Below are experts of layer 4 (counted from 0) of a mixture-of-experts language model. Rows are named router (the router's row for the expert), gate (a neuron's input weights, with its number), up (a neuron's input weights, with its number), down (a neuron's output weights, with its number) and show model dimensions 0-127. Each number is 500 + 50 x the weight over its row's rms, rounded and kept within 0 to 999. Numbers have three digits each.
After each expert's rows: a language model's description of what the expert responds to; "mostly gets" lists some tokens that are sent to it at least half of the time. This comes from a sample of Wikipedia text that the model never trained on.

# expert 9
router:401493515506481515475460476500553460524534493492517377468463539440510519462483546439600500485545534562400514568627422536516587422390469560515463467549576486517579476590482525569477596580503527448534413495581524511554487437462420493531598536553486471460495551526447443505507553487513431435554561564561572471488483544479534486525455455471453514415533456457525428565498492520563448507522
gate1:552555471529554453584517487505558495437543584458489463576517458560459602515449501547524594528520519469473574528545524533439381410442538551442525609531503474431495444411571424508437498585541486414470501375559556494500473463517511544558523427482519519430502499525547440499483472507588501471469563445530463463495562526397450538437436437453473507459558463464534547501401491532532515448515
up1:419557482556566485432564473527598515569457405562493459536485554497500457423428518538502369553480431572424429531413554483618556600508473603493510411503472511504536476464467572482482462454491527493578524523479463514503486456433600477427457518530493569512509474488436508475471463488551528549556513584461556494488586472528528458583543445449541492558489445452442455539562503526550526545428
down1:582475536396450429495435502496451517569527443548502553463516496473464465490436521463505517493547503523446476524404535503528501420500506504494492499406516572468487440329443600499498502572574432524508555471469477555528529504524469488501535440445509555526477483590491496537452466510571519587425467418519455421520487517481631508459453365554468507412517507496419545519606464578510442470459
Determiners and early adjectives right after prepositions like in, of, from, by, such as "By this time", "in the", "in some cases".
mostly gets: " early", " late", " traditional", " same", "Japanese", " this"

# expert 62
router:547486621508518644591548498484484462564511482496502531448469549517522426586530454527571526502485555492492455492457559525551481546463488548551497504498452390455460543504577510396538504590485458561499653506471455413572550559434496513471448593579559540509516488506516512407522468482508465492602459517581480499526509513605475436447487394473477485479538537503586506551510530567497523470541
gate0:477425486463491576607504554472434479522538521546464558504446509460502544545482444449536551523493557532481468540433465481590539545533508418429488566460530458463513531484566481451518491528530485456437551469460495479440512636432437420518471434549451429622500412527443499458534497535508561523568456546448542387563451484508531492580547512581669492541460501585501526549445531529539447499504
up0:454562544403531508479456512419549449461489493508539526495541495385457504538390478455412453520553460415502525509508410490409553462438476538567550555524524516529522516504494508523507480560515483484447509464504485481645504379452542536462479501534521603530530606621503453423579452522548481551542526438540510521548546549424557504504502494429523519494369475509509591541419493416480516514520
down0:543533457557540455449504515546516448514446455415497515452382584589496505498421409538507465557555580551509544420495477585481494510536487494670527455446538432568495523485495550572463494434470540472422505515495512496466459466514467449527478405542481531469563456564494470547528425510519566509404522487451510578396512491452444427396548557513432583487561530519400490520528448496486532473507
Single letters and accented characters inside foreign names and places, such as Valen-z-uela, Am-az-on, Her-z-liya, ó, è, ä.
mostly gets: "ó", "è", "í", " Density", "zz", "ín"

# expert 27
router:530508488563545488430516461520447513444464423580523478526500560542508484456527499512451531536487428517393465537574508560519496543501553496539453462520428596554504561531505576513453536397441510612560373558533516434505413584565485527424436575579460519509390467423526505523489424530509434449430499449548471436495528452491438436489582429485452471453458459481483473474492455474553435589495
gate1:473513431516516514438493520609542498520431503521471577438475536480529468647489559506534549527531506450414529521468451518517507562548551547539477586513493454402409526553494517553465459486507560504418460489591467555542485498505538514450502469587471398594556397472520520546434502586407493570485444511534544526515485505467594472377495517550404391492403479513528520495498473516427530480533
up1:497398518523502548559559514478428402450542468496533376509453519619554471376512472457494417467471489568549501544546498493441548505546485511418510570492436598573439522467485500509495598493545481534549584504519527490489495509485490386547525478432492578424471452452527510538613425540549564505539430481520483449397540470428508564573507488533525489534560414586499520467546492496487469467454
down1:550496456523497476470562550438518489469540560501558482484445521562519596535572510440432369406518408423527374530361472482425483486452497552479601555473518550406560535544554532512574507456549468427505565530502443556520460498500567443519550497430496519518498497447560507580569523462516474521548489513552420537559542407458495470514503521454511491558482524535549569565568539580531441508474
First words of wiki section headings after "==", such as Plot, Track listing, Career, Biography, plus sports-team and taxonomy labels.
mostly gets: "Gls", " Arthropoda", "Medal", " Insecta", "Senior", " ±"

# expert 57
router:471520493529564576568572539470498472495510530446463492493441494455440562549558470496516553460458586546577467425534465482552486530511526503477537558510523517396574519472521478558511485567485517591528578444635520540513473578489499482513532496439436544444590555563563582413572464509493447414456502435524563492448538483501536471444499422501435447541393511456452517620609474583548536482469
gate0:538507562462487524526507559446656471441507512468447614468506442521496454558461510485560515481415466394571537529514402443452400415562521421432481459475425480508516507484493452480509561516447463498456507454490553521511514509461441572429491529523460410445578508486421388489602536509419473445455458484456568498494460585529483487488536475520491396498523557474542490495500617543464567527536
up0:479458507574526500526548478542485576587501420483582445573556581522515534512560513473417547563496456451510384514510509441526551487594459530566448473497558487525540466486479588597483506472604488540528441454487572458577464548478475490450576487417520579489528514564532563524484489490527476442421398447559426544496564433421494507456528500573553447571410483448528478488511484491632503502550
down0:514535500496527487394439537539463528460401516477446597479560478483540417538468465504563506456576528501454502463495498558469514498510514492422480551475425505447508499568643508485492495510509466499523428472447527506458482444435571484528429550570514451434522451389478459577556606495487526481513408567530525551523513503508378574533448587568500484535510462505539581475448477506601350487566
Opening quote marks and brackets before titles, nicknames or quoted phrases, mostly " after a, as, called, song, e.g. "seminal".
mostly gets: " \"", " “", " '", " Tri", " [", " entitled"

# expert 2
router:571487464507553519542485490434479465527516538430581569462495501514452451502499617535545413486504399517456496507418572587507495441518454479502488536566498448529491474468544579470591451466507448486407504515410567568459488530474513547542500426465562500472483451570490397633519513532522451574396445538491427475455519484453490527550490455454565554560568543585470460552465527585401544548461
gate0:497500474542438428607456474411480571579456385439516533509433440443509486533570544530555415440479452467569630466500485538494624466456491446523468477472481497553539376565485510462474515416513505568450505542420534501595397530532459487550420519436472513531479562397457523501510504513498492418478497531538496469533567521454498509488484483510484497486475553461504460478541489338560475524477
up0:520494482582499433611489500439421538589549404394570569489396491522616442597441571464504429451529479510503486451512470506484550541528461472523567546567531502531570431517476580457504455477500483502461553525407535536503438504506520467516393480463551518544545474445379535512459508413498480481424469527456455539495560478515489507568435505562523518576558593460572492546510500496517590441510
down0:506439404443544547510492517413577497507601523470533556512532432458556528538513516458563497533525473492527522486467445520417458495450568493515418564485502515663529494450554372561497489634460482494484505571495463523530426513503432528439489554556427438434526555466546506479454567459559478459554420448578461456431529539445523442528524539519509527445551526466502442600525521380478519513529
Middle word-pieces of long Latinate words, often before -ation or -ic, such as supp-lic-ation, metab-olit-e, to-get-her.
mostly gets: "her", "udi", "rat", "ject", "olit", "raph"

# expert 44
router:460565449447446477468484413411520585376519581549521470475462463523536500416554480533431476454460525586514540494462502602494383547529486471540449505488494501544602437420435486432527455528527486540519554494557394488555452476479433462533466549450501484531451490499560487481470498501511666467454410499511451490538486387507484464441538451566527482516549424535474494509502537393538473540437
gate1:515534505472485508462558487475506531421511509490523546527476538540530469495461539549406446437493403602499552519463501574429365520550472522553502470547476546587508480487515553562470458451500562533527522655409453532544509585572458515554494507564348456425488532509509444525552594534547517542556548443485494428567438445542470461590460533498546444477462502513422499455436458461534538461444
up1:543515474421524539562534482475544522462539436495514545365605514460467458472480460496530507652498602520532431536511547489554514548516454474551506416437442485527514485472489477469410518522481538471503421422557482484515443459541512527537519430456591635579507554499512559519499495529477495469489477503560496555478583595348574555463475441568508514626526521557543519562522487457502515484486
down1:565517467543506555631502479505549502438517426553528552378474588487383506461510444448503465531484565545431509510484475505521458417394476419512524499536421561507442536485473570533538512515400567417507534398524524520478523483468547532507437470482597520463548459477519487525558508497534546456497466509443510600500461525394560504517491453560487499536502469506381348550523515533455438543471
Pipe characters separating cells in tables of election, sports and census results, plus header words such as ratings, census, Density.
mostly gets: " Density", " ratings", " scores"

# expert 31
router:524529567406480482436600467482531574399515572530558520573520467537464476501451526477399494563499515535558445510392492582534512465537531540587557443567476504484563493529537499427583515486464545441505484535578493494398488408575527504462520527475487617487610517575522559524557512456558467487567439524447542479566514483380489467508428548491537541486522432496456392485534479469536532449448
gate1:542490462479492464612533516500457521521529473590503533489534517530552546459470625467416487481566421435474552456480538456495519571501476486382507516473583472545396652537550573479458469451444521487465487558483462536461618474464473533543465456450409519573500483472463458449458516536495517535544458531445501522460439454547431553564636534537495554428475452522509493494479478527438590599519
up1:432462492583482503412425449474545456488496498491487489523526447474566513552508473496588475478477540552541483596567447486411503363450461505559493498514459556512548347451417469560540495513509498529583533446501515482546431558483472458441579519606616477402427517487485497491582447398488481466474527511547460529525503567425551449409412447511517474546458515504501569463495570506487485453535
down1:559555481481520552526535533467464439507491519469506413435583529494508341476516490522486476529395515437543529416555534388451506494484524541523513532554477567476485543520422635482535470541543555544564530464478489455511489583539512474469570468442546499569441523581605448492470505520502464561558591482434513515433540498568407424475487576522446466519609579563521464433488498551541539455531
Sentence-ending periods, commas and paragraph breaks, and connectives opening a qualifying clause, such as even, because, especially, but, due.
mostly gets: " because", " especially", " but", " etc", " even", " particularly"

# expert 24
router:495536435456514489459499426447568536420504573443496537558507514462544584445507388582587539454477553507512464560413477506468508520540601494474567370524526514559484520419495437510492466468409558499488521527423554561517510447440534415461466493472500559454504574520539529458518528554540539465548396450451568418486520576441519445466438570521577443497506555424463512546410514461483473413471
gate0:533537493475489529640467502468483501433468464443497545562522444462546528507431469476556488460415458480515685530469476386376476463550503527614449534586468479477381569455557478492509516494478544404524504445481460469557546564504478468555481478498463522538575545470431411489495517502547502484501470509367520525565430503556495445440438527429491519455507562493429472477467552524493465486517
up0:427463585441464485396554502495453475563481513459508461469482546499435504553617542514461481509554525524466438453539543575577547543446527456314542479413542504483638399540475535445486484511514473583493447609529510517436443469508512573476512537526494470525472462467540570543487416486429537518572541501575449541401587500435486578562524486494500482508559489462543517486545468507505524527470
down0:520444476501456523453472452492523557493468554529453569578412492573438475505512385519492544449443498520568534552467588490506466446473549530556555469511459665442414413573492446476530548511456474478527469466530461490493522497523528494498555589507417564536480604511517455511480534528446517496586509408529551574584513458527419512578467474519494540484457536479419572612607549456541444537489
Closing parentheses and braces in tables, coordinate symbols like ″ and S, equals signs, and IUPAC name, was, released.
mostly gets: "″", ")", " =", " written", " released", " census"

# expert 20
router:523486446480498462512479453455502593510565493471507417582562499478562548449462475514516476462441422512418484541504456454386526471532511593452513483628489578548560495517513506571544453488540480539488499509530488627536475473526484498572522570503603495514524409572531539526511530360452550505454455446471541498486588478418524487553439557547553494531472496498436405530384555417458510486582
gate2:539479484493520471417556433539497478342545494538490501537565510476477575567539507585488518498544494491548556476511531504444493546609500572428480502430548507519470518448551522477543454450537518520485517402565438458491535545532494507521411499391478614381442422479455474562490472431478574485502461436449394422445499514509494509545507415486517509627533441405525502528485474470540600518508
up2:481492446568499504476482525370489550681482459429541468469431462508554442418509469419498403486442495477522462591470567469508476465429483455542482534525475484486485485551458468600501529569461412428496556597455527549540526444522555530583482494561511404614541522566536521482447444533454406465462519516534545514517520473498464485513518522556494469364492552501505466522514600480437482516501
down2:488503495587499522467541509532466471520524517574523405280426464558584499467489487516386496520468409437493497556480516521578406497496490527579486493490513512407528602589487537519429491485528481488472487436580545463586447469521528479551477415525434465619532456461523452512519504463545444581540556473540453504469499532541453443555504521553526516447533474513479521468546596531560562504531
Past participles and verbs of reporting, publishing or founding after was, is or a comma, such as published, described, rejected, followed.
mostly gets: " received", " described", " published", " wrote", " announced", " worked"

# expert 49
router:521579484449551419510440514491522521475467460485432416573410499453454465470522491403424579537526515411529455442526534518488567437529495416498540586511483548513492500422516547446481599495482518611562428508509474531402457471531455448556555475519524582531553476562466560471460626460432455440491461459576613422432471557497615498493450490528424504499480494515465465489488500478442522566493
gate2:517510436565536490579441517528432529503527494450564497479446579487464621492532562484503560412622523456454540407522545525502556525534489420505506552497438557411557547554506522510560541480587548503477489529531448446513472566478578517611508499473424475461498546541493510495395543487522446482459444519503567517481544393523494541541534473412451599482412452612491524594503420538535481541451
up2:494498572403449508467547499484559510474485524556456513521576439493511411541488424537454466543338439528588454575519515456489452508442566552477566440508536435595430506470526450501489479473423430532528517506478550511470502423513408462396460501536523526619490500477519504516612480528483536506507518453504469501542466585474521447443425500567547414485546565380511411425504559494481495464550
down2:466507546506418419515530400500489488563528580561532466520493517537448396482458507525524494495521458533584490531593462461515517500468419514427452489447511333499518529488513550556527469500525500478475514412509472485418436466450578539564487469529521500503460465623522519499509350483476544381458495526493448464531562557384502564484610526480489433507473529405547485503402494493550501466560
Modal and infinitive words like be, to, can, should, must, and first pieces of verbs such as be-sieged, rel-ief, att-ributed.
mostly gets: " be", " rel", " ad", " dis", " should", " conv"

# expert 32
router:529582511525554572617518396474433504560527482471417565525531405474538420486474501441525524497413620538464484455558425513460398507500533457482467490492517536507603501484484540424430574465593490491484576591538510579414474525509538525519441572556544550500538506532517456405481425545506554476528467413444541475465494516464441552525525499598436450458462465529492430501545489482467534472584
gate0:472504404448520466552548507515426494556523458589521543506612508496571456530414478518525575470522517518520518497455511531521610481452560482648400591466505584530534449571432491441445424497525459599495462424492532547494559609513566598503502582527528458517463513527430471567437458557460549478455478482457533562512501447499545555556491464440543483473463465496509451565538509423513541473410
up0:488458435448473429553468525534500561457510402459417498546540508518478511531454579511420380548504488454494620593426542544543598550491447557485491576554440458495451461534507543610415477484541558462392530518514543460557543554431523485587520494522527478582423503472501485506497472543425536455521431535468483583495537416516502555564440509452514609513495503526436549488471448512591473496457
down0:454504602508546446548488502472425461439546586453515405526386486465481518446517506524482472492507499489452659464538501437638478580590436516564537540506448395506408580544582509522458494596510430532469498527512534547591468484490449478516467535540453535559579520509568481593442529549534572519440525536491498465501533493586469510490518438601490495546559537446453483493476534491524555494503
Common function words is, was, a, to, also and apostrophes in contractions, plus family and character nouns like father, mother, herself in plot summaries.
mostly gets: " wanted", " considered", " tells", " father", "UT", " itself"

# expert 60
router:492524409509509341541530442526550511497570524519434486488656485581517518445474542463590476511506529466545552497505512530478492434541464505489487458480570475522597495476457499546568468514523533510468467487500532572560528474499586521549583466411591565523471485537511460505520510418442566502535548498566521470595587537509515444426473550621426474515478488476469477557421400429557465439570
gate0:562525722462441549477544484517430457470339581607553473565519515522505466427520505446448576596468563508550471520452467426488427432533550544479509490487465575545479530460536504456473485548422512406442504418485498458483428530549489558524526533517509486460482474479505543528466524499538469462497496463396435478472470591469558564445513530516479478460502487499519457576471559532484576487487
up0:387460522473572526487478517435544454505505571395535563453449488420545461530488547576454482466493515515396547593547453483492528577490531527480467453580423525379461488478499416480433527481468459585524483548372507483430542466466444487468486599552482433482565448479463509443473430526389466498503497531531596531437427492535485521588508491464490499536533526620504528469534554496499437549437
down0:512569492566444522458566476506405522513524565498420454422543421502495532476463460467591469566450456510546438438475417441529485377443489473447486462546464449447537482535476549525488556559527462526517518558499554623500515453481618481507501449527549497544478459604565452537575443444477586502518559449548526490539566586477509493442511505598602534458482548454481510541568569445531530472599
Words introducing examples or lists, chiefly such before as, including, include, known, like, as well as.
mostly gets: " such", " including", " known", " served", " using", " include"

# expert 21
router:572608411554498515402515482472453528478519442511493392509518517510383489533546503473529539371473591481501547510607560465582465469446482511552515633526444556501560508492545531511452552548529501397550546543536555592554528519529552547490664446497538546511488414508450485446478524466482526479515579474544529477521538510552510589568488500494466483510432510506509488539534482486558483413549
gate1:549388510402441495443451565463478528519462480474613533465473543555479501596507494570489451437442432484445515511525538417495459497456560441412571540472367521524520529539429515520532523556503522522576526535451490546447624478542518548394527433467518510553476592420487509504469510485463426509410504595563474570483547528508482490597524483439461537490525435511553501569496485533605515494550
up1:562467504473556558421515511504557458451472537524538551455464479458504525541501442509579473485523453452524610544590558565462508568469491417485545466389392527589497570450566511498515487524468535539538575506489428538530530574530509516525528414434479489415509557420502550430425514559426402534445425418501538507455534481586494488505486497404414459523510508443576432513530559441550498574445
down1:550466584513516521490590499488435443510466397417562452515509514519480566579471450496498488491372455528540521550486505532515538548522571398511518606549472521463421577506532565515520492492384497474531574550500513502436522516601522570500550479511614558462471491472537542387566535528422470499464452481499521553516498550558563588582395502457556464487492481515588435439550452506526500426478
Words after has/had/is/was: been, have, to, yet, now, often, never, e.g. "has yet to", "had to fictionalize".
mostly gets: " been", " have", " now", " often", " never", " still"

# expert 16
router:476509595531545538507486545464588459541453506557466541524553507523503516532383436599542521453427434585470376492459469443478436431504547494493587319528511425535467496424493452497510468491402443493495456510477532497489451443445557564456472539562566521464526516508635533481528529549533536432468468544593519521475504470487522556441499541513463519418559495478492546517574596501540504451508
gate0:544521516556525420509477523611522484483572487449547453429547535534514571465491417569509474505523450436482554482610595537519476456516488582516471520569536508515449471521548535512395494496439503472446489479544439512547550572522459364572493378540534462418527533447403591590568538558519518500492445604489499485544520554462584465503386487473519476445511535466472552437470440496497516545548
up0:457501536469555503493456505598493552533559480491526423506543514504531554497462403520531508486430481552490477477503543577568464444566544539578521439487550419534486441495488522561491421477451560536482454497479396630432512493497475506584526532569511537366566512519474583530455463500560573416584552531533577479601567579510564517413444470490545474494561530425493484505536495541569548426421
down0:445538508536482508500525484504503420497434638431491465472514432498464562426428496504461484443486620520445512427491459594553511415471568545505540382524468527498464443530563503423494473467539472493422511482420581474574415584454556513502488525474519548518503449480470532455409510551614478435445533418447474404451525517549466539464531475463510556455493506441524504490575502560552563387465
Punctuation and small tokens in citations, taxon author-years, tables and score lists, such as ), |, commas after years, ^, ISBN.
mostly gets: "frac", "\n ", "\n   ", " ISBN", " )", " Active"

# expert 0
router:467486403535444422502454486573511541493478529534580521523482585503471595530564500504504439573460394560512491532504504444435465552482597414564389454580536540555482473455429486517440527555552494640539455579533547478524510536532524511535548463473541497531515547532543523504464490544546461407542411467555561538553603383461448421470487546461507519553458493420512550479516484431476498441489
gate0:521548449495395443490489418525497480502436430491555477400496499419533458457526560621537428452490530517472661432604527578569454520466413459465498513528448490497416451532539543449500522468470494506386553510491554501501610522595414409492498505510532514476519514482456406538464471449538468446564447512453462458492539455544463471551525574527534476471548372544523470477523531497493473493521
up0:568511459453397482497470389488457500510409426488577427396521531446531398493456574513520456509448528536467579451598510532550417418474434476459525421551449491447416483493533572418486465532459532518451456520499555528480583542602424504483502491565480495446507551488493466516428535494577444439531441481520481480466578487561455480500543570509505390517590471483540510485600506548424475493525
down0:547573441536488454471454477467457394476445430467473469482565560483449449491433533458558437498486490528458562482597512541469476431522559535527481458500438491545500565438464503490446460462485514504462482528476569554477531467583477483422419422601493483500467409553499416573436449497438529442513467531576516307488621478565486577485576555437533489463453447458500491506540523573452520491519
Field labels starting dash-list lines in infoboxes, mostly biological classification fields like Genus, Species, Family, plus Name, Website.
mostly gets: " Genus", " Species", "Species", " Phylum", " Animalia", " Binomial"

# expert 3
router:478530540472417507436465554523524426542525515501550434512515405387537496477494545496458421530546567554455537506484456404500602483465395482527450461597473466404477477576395433575495575495478481472558452514570485473376484442542437483601555413492527575497523555505522501502531461509510402431533491496558487426427610521480486520543523522596487569512533544511511457452502483475530470500525
gate0:586390567590426475488516510470493512499452473499625551446535506476512494467450414488506508509533509525466535469547469491531572428536545484524543580479509511476502586510555570550524504471473528563517437586511531486511530507566538440419559522511429529473510506484492472540532611440550489536437571580469492588546546421509456345536579600445548543418506461529405527501551471473585497567493
up0:538482621572495499507556562551435544444440509475545488409549467397482515450514430375471512513494536497441472455567442498541513486544540477551570521491471494527527553580540544533482527439456447537545433571525570570498483489532590513421551455532432498470556540497496487538428565458582436505409561502501523515558563455481459456512593565476536608451476475570505518554536455387579456453526
down0:467549472488486511510567539564336517491452584461503482487567522511500439469549470504535516528501488489387463526573425503571437478507483445552454527503476344512588527453439450523457553407544493502474540530496450528474541477539506462580535480536483428543542567610525522526538545554482397522498532436551503456543619503429512523527562471548649493572510495585480505545499503464547503498458
Determiners and possessives opening a sentence or clause, mostly after a period, comma, "that" or "and", such as The, his, their.
mostly gets: " his", "The", " her", " Its", " Their", "His"

# expert 48
router:553531516480464557450432488487563517508479513412497541434512458543473556501549511431602628464409483617584468516391519433508421414514550484468527521601528468489454552549482515468549479555584540550542472519444480446484460472493449590494503491490478443577590576548501517544490551497557543478435545510506511525439463589506477421495582528470509409584538571539567458494543551438542557485504
gate2:451476456542454476551432529511400433587514461545458405535546488560451483515537437516436501451431476520514472471485428502534508539535482544527517462536533511485571502483544456410535633513568516521482452537456419364477458541414584503471518520474533615386481453531393518522603489470517546512466469453567509588550546457526483541548501488467448568488481477580509498417563568539533478580511
up2:521564513409524493561429533480444449504546483471476559504522349464430530503485422496510555394440531487529529424498484522626585508459510493517499470529547466539534494509498578412528543507548457515437515514515469527432523499451583502434497561521530492414530508506426434489559507612505543610407557519473475530506450523530468524565513469406446511514464532595578398455540583574437493529511
down2:498490528466491434469495581427518524603484502457520505499528521518435518458579498471540458452396573509516522365502566515461560536505427457479544441537595485459521506453527547455396504424572534433578440425495531544580502565436477476419556480436540507563497535391501414438506443474442511491517545485576520528501568508520547533399492511552471575500572551572567542472516587510501412485502
Mid-word fragments of rarer or split words, especially ap in Japan, amb, irc, mb, ronic in chronicle, ng in hangar.
mostly gets: "irc", "amb", "sq", "mb", "Par", "MP"

# expert 59
router:485545410471500516435484507491450512471465536497470432574602505496556514447524492525439538472504387486432510563603522472469462458566475422495467480540503535546583511381533564532501471481513530619497407516487490442514434529507444455485529538500466549559488559507608565432547473439474506492400475426558542511530548505470386479481614489514518462601491561533474452462516533538602569548573
gate1:526461531579500530636504506441410490493559550437474522474454521469478486464448494526505480494471502509492502558437510582562492465571502366411488514438549473447484539462518576457443416429543431474477516437535482457520476437505532476459520498525498477481500431481459564545467425379407543437455495414453458453579554478470400603495540491562411541553481471435464528543418543522535434581529
up1:450515487478487591420516557444541509491466503536449453506514418530558454452487396515504526494559568531581502480478445459453449522506484533566465439463450404586550445509543523468633484464494505490454468497487448571624458512451507530545353498458497452521486438551514401418510615513582566511531532484518495621504470507487549413506432538464551415455487563579492520530538507499518548495464
down1:478477427451531454504492531386509485515536469512514484512549396520520571502445594429577586401593430508569440476537485361501482456513392492496414583547554527515505483528437556504506522558472490469478640527537470524470465503497517525545508450596543504447511467451523591496490543573486522564523512550532431482496466532528567464569400475500483383503547521432490457552556516514444498543455
Words opening a table cell or field after a bar or colon, such as Preceded by, Candidate, Men, Won, and first name pieces.
mostly gets: " Candidate", " Pad", " Men", " Opponent", " Hon", " Won"

# expert 23
router:504552480510493555532542515548488512493492505513485570517424497503331541459489530513505554520521416596496395565584517496500475567495502489526429511545444527507551473395531520607479506560561496516537532481545539468535432519479564499496412521563428499465492513426428640422576582496446485383478506428477465559497526434527482483509516487468506535437488545491373538487506526432547441570422
gate0:444553477484493492548481490434459430475521474349531504494584458463433420546465584484504501414475468504492517515504534478476492422490548458488506525476480518536554523486446461481524495501509436378534434511409536498455501503547503465495542541570604565480495557463474547480506491491439429416516636446504480479525450538421550533506544645455528555544483505454564515539640562453474443386536
up0:487419402491485475482565500499515493540396420541412409598594434539513495485576468555509503582568486523535561563432543521465491504511445576491509525530501532503458536541476496442547589389544534542459537494566427585483481475474551517530566481371515450551503519584509484509490507483524550484539462555585472514425572503469361463469508401541508560534562480534537484424511479508478478454575
down0:490568576479427552560507468566525538564474525609537500448613547467539499493522413512514471468500559501535547474538455505445452554487520477532550508524499417569497465530533469504520475441443570493592501478554522584534561510566519669477562451445547504428457499597592530502538454535543533637547479489544498538515543426478465528477404546563563567487495515537448491522443406528545553503454
Nouns after the or a table bar naming works and events, such as album, song, game, edition, and Singles in tennis tables.
mostly gets: " album", " Singles", " songs", " edition", " Dream", "finals"

# expert 29
router:453463577508480597516479502449418395513505593449488424446394466456437470523518419473494446470475514536553520452464437504499415476512426512448602509457511584397396535483584453575565498550520542588570485510512517547528536506474458492459503536468472429382503536512518502521566564472479406569513545475547557543501528621490554480568517468486491464561473448529494481509597442487466496550453
gate0:457514520508492446506526537520428519595584511454559454540420486488531487489522559459596469475539466487562476470570442599551554455431441453489470521497575526499506481499537593506464483399608425533449599462499534565457509607540404545573526534467531530549499466474425539419489460525493559515516526484426416523437429476509481509488421438576521464512582407454397466536449473534471569528527
up0:451538496484443437467529492451574514491396493537522555523606444475569526470520429550547588497570564552462500571449558458528466505559559563535442449467451453556565468420446513423482523579423450466452486601433453436484504519511602415520465462529453507468549451523536451455423519513463513485503453515535604483484440482467488508503530596432417568452496528449473488555428520490532419412570
down0:508467486471556523462508514432549437416494487518482594481460592459511410538465503491471530459514518460456614500558515501554527598526596479462549528529504577414435513545482454473478519440449504594536510470452398526535484503490572457444472442458472535479485480381562552564450549459584475530505479543522442517541460510435534472586466402477577541550518527630465582574455598458468469544490
Capitalized first pieces of surnames and place names, often after van, de or Mac, such as Zeeland, Santa Fe, MacLeod.
mostly gets: " Me", " Fe", " Bou", " We", " Le", " Ple"

# expert 6
router:563587536598487523502588438459500557469519501502469511540540476465565516489458505473440421462472480464522500439551569538494521513467428545500435567446450463468656427458573508564535417456526529428436476493554446536534415397632554557511651522522608513482478417563447494505519440473464536522559485492534520484512529523448482570504466586518491490487479488532490536538538565520480439464555
gate1:506521475473483509504475450397451521454607429424537481497514464526525467523492545556398473470511511513507475531535511543528390515486382415531424506493519465457530445470418508533443446474594397536439578490431493524420488555545565612421531547435474521495573502541453412387440505417463508510494521515511475506566518512564455524534571552513480430417536581450542611505507551482493474479495
up1:562489572560585533511519477442471466353558468487566497464542515443499584427499538456457509508527506447463540515465477558501451452583433436556450463461418490456530498523452457563502500472550536464469450382401443518457518486550563520425564541442472505503452538371495391423498522475480531467511508506429471438485568441572493500505463537504477499583453459535452625534542454521501388528484
down1:524433510500466459512541507487445556575464502504539421432482609499419521421507511489567433563529470470609433455463585442565499450514479454519396471588509475475511553503435473540445532529447519437536487458507542540562400444480562423540472525562492446472476479525531414460559486345458501466391587435477506519468530468530486570424456521524464455467510527532442473450464486589492462421542
Main verbs following a subject, relative pronoun or to, especially made, led, played, won, makes, and whereby.
mostly gets: " made", " led", " However", " make", " played", " making"

# expert 36
router:571525487520500455486524521520471532526478426402521472427420499590508376401569549489457564489449421568475510509467581495536478474467510388558528576542519549474432537504492602497437450515535488506526456592454464534417500540475494510473459558434501409533526518590582525563484526516555463428410594491440490539507496499504523475401494472506484389586577450507598477485574522508493512481520
gate2:497515505505350448554630506548476561545446469494481492481492472509441544565475457539429472576475486461508493510482457538470520570493592428483514564517536560645536506510517508524559516441486539396568505500497512502535401492529523437463562539551512463496543516495527465545557505406480581486708542486417454524598476530526420495535486554522504540500453531468501512566483520507520570432498
up2:572469555502420446539541565574497566545523502446493522416500518551451495543497450571444494535494527492492575548446478556506481475449568386522500594542526494535425526497525576499512492453565515486530520510459565522499450568473508398449504561478553387506478540492506475567523523519528568494600543485365379555564440643520470416527547532492438422525471544488542525533551535536459557440529
down2:590488539548530468522455470448471522444476523496514552519500448404522576534443536554488584435493560420515464498492514518545479450376512488417489429533620544562543547590495475525437520457412491420623567526547497458446469620558532511463524474512513510509508488530456515459564499493481547540558495494360392451564506447560502547498494526480471587543578525480508525478458435418538540484557
Early consonant-cluster pieces of split words, like C, M, qu, sc, prop, ath in Cathar, oaths, prophets, diplomatic.
mostly gets: " prop", "Sh", "comp", "Cl", " Prop", "Mar"

# expert 50
router:454587505572483517519457538437442471488546461534457432576551424423500511447535528567458467386515544482531517479622445474492496515507481509472572553485439487569547549560519415519496629451532556426487495515596392509524479426462496554519629460460546565555473518508455544455535471460518516407578501552509470453506539515557486584576527530553520534498462519520385407500510524443455524520535
gate1:523509513443514509574556529504523509531380432436522471562477502494501532532469506530545589504638484581485570492563555476596473491473533476378506539459448600464512552466561631588499522610484489592459460540530507527563461560518546597517514474476436495516513599441505432480475473516500467463524507496440449548528506514485463449478496467362443489518493562414544530460515546510467516412552
up1:531431415549515559418510411488444475620583516568487498434478506493502411568515451543657456506434601521419547499454414631534555457472523469580446493564530518492448509485514396474622444541480495490500552540441527488432510500508497497517504566498485462534555443531525564539506510493501479476547499465497515503500502490507453489498536521499422570459603536580442493593569522541517465530558
down1:517504587525517459538531560483595554539533416541585526468483479517522531467498584584452615542652452564471486476451509524542513546514498489500491510531503512471602534531511368546578536506509485515479476524465494475496579510508556510472543444583480465487447505458410478520383406547509484516554454555486450431447406404584521550408526529549472499436522491435487541501591464494504450531574
Auxiliary and modal verbs after a subject pronoun or relative, such as was, is, would, may, had, and the ever in However.
mostly gets: " would", " may", " will", " could", " remained", " must"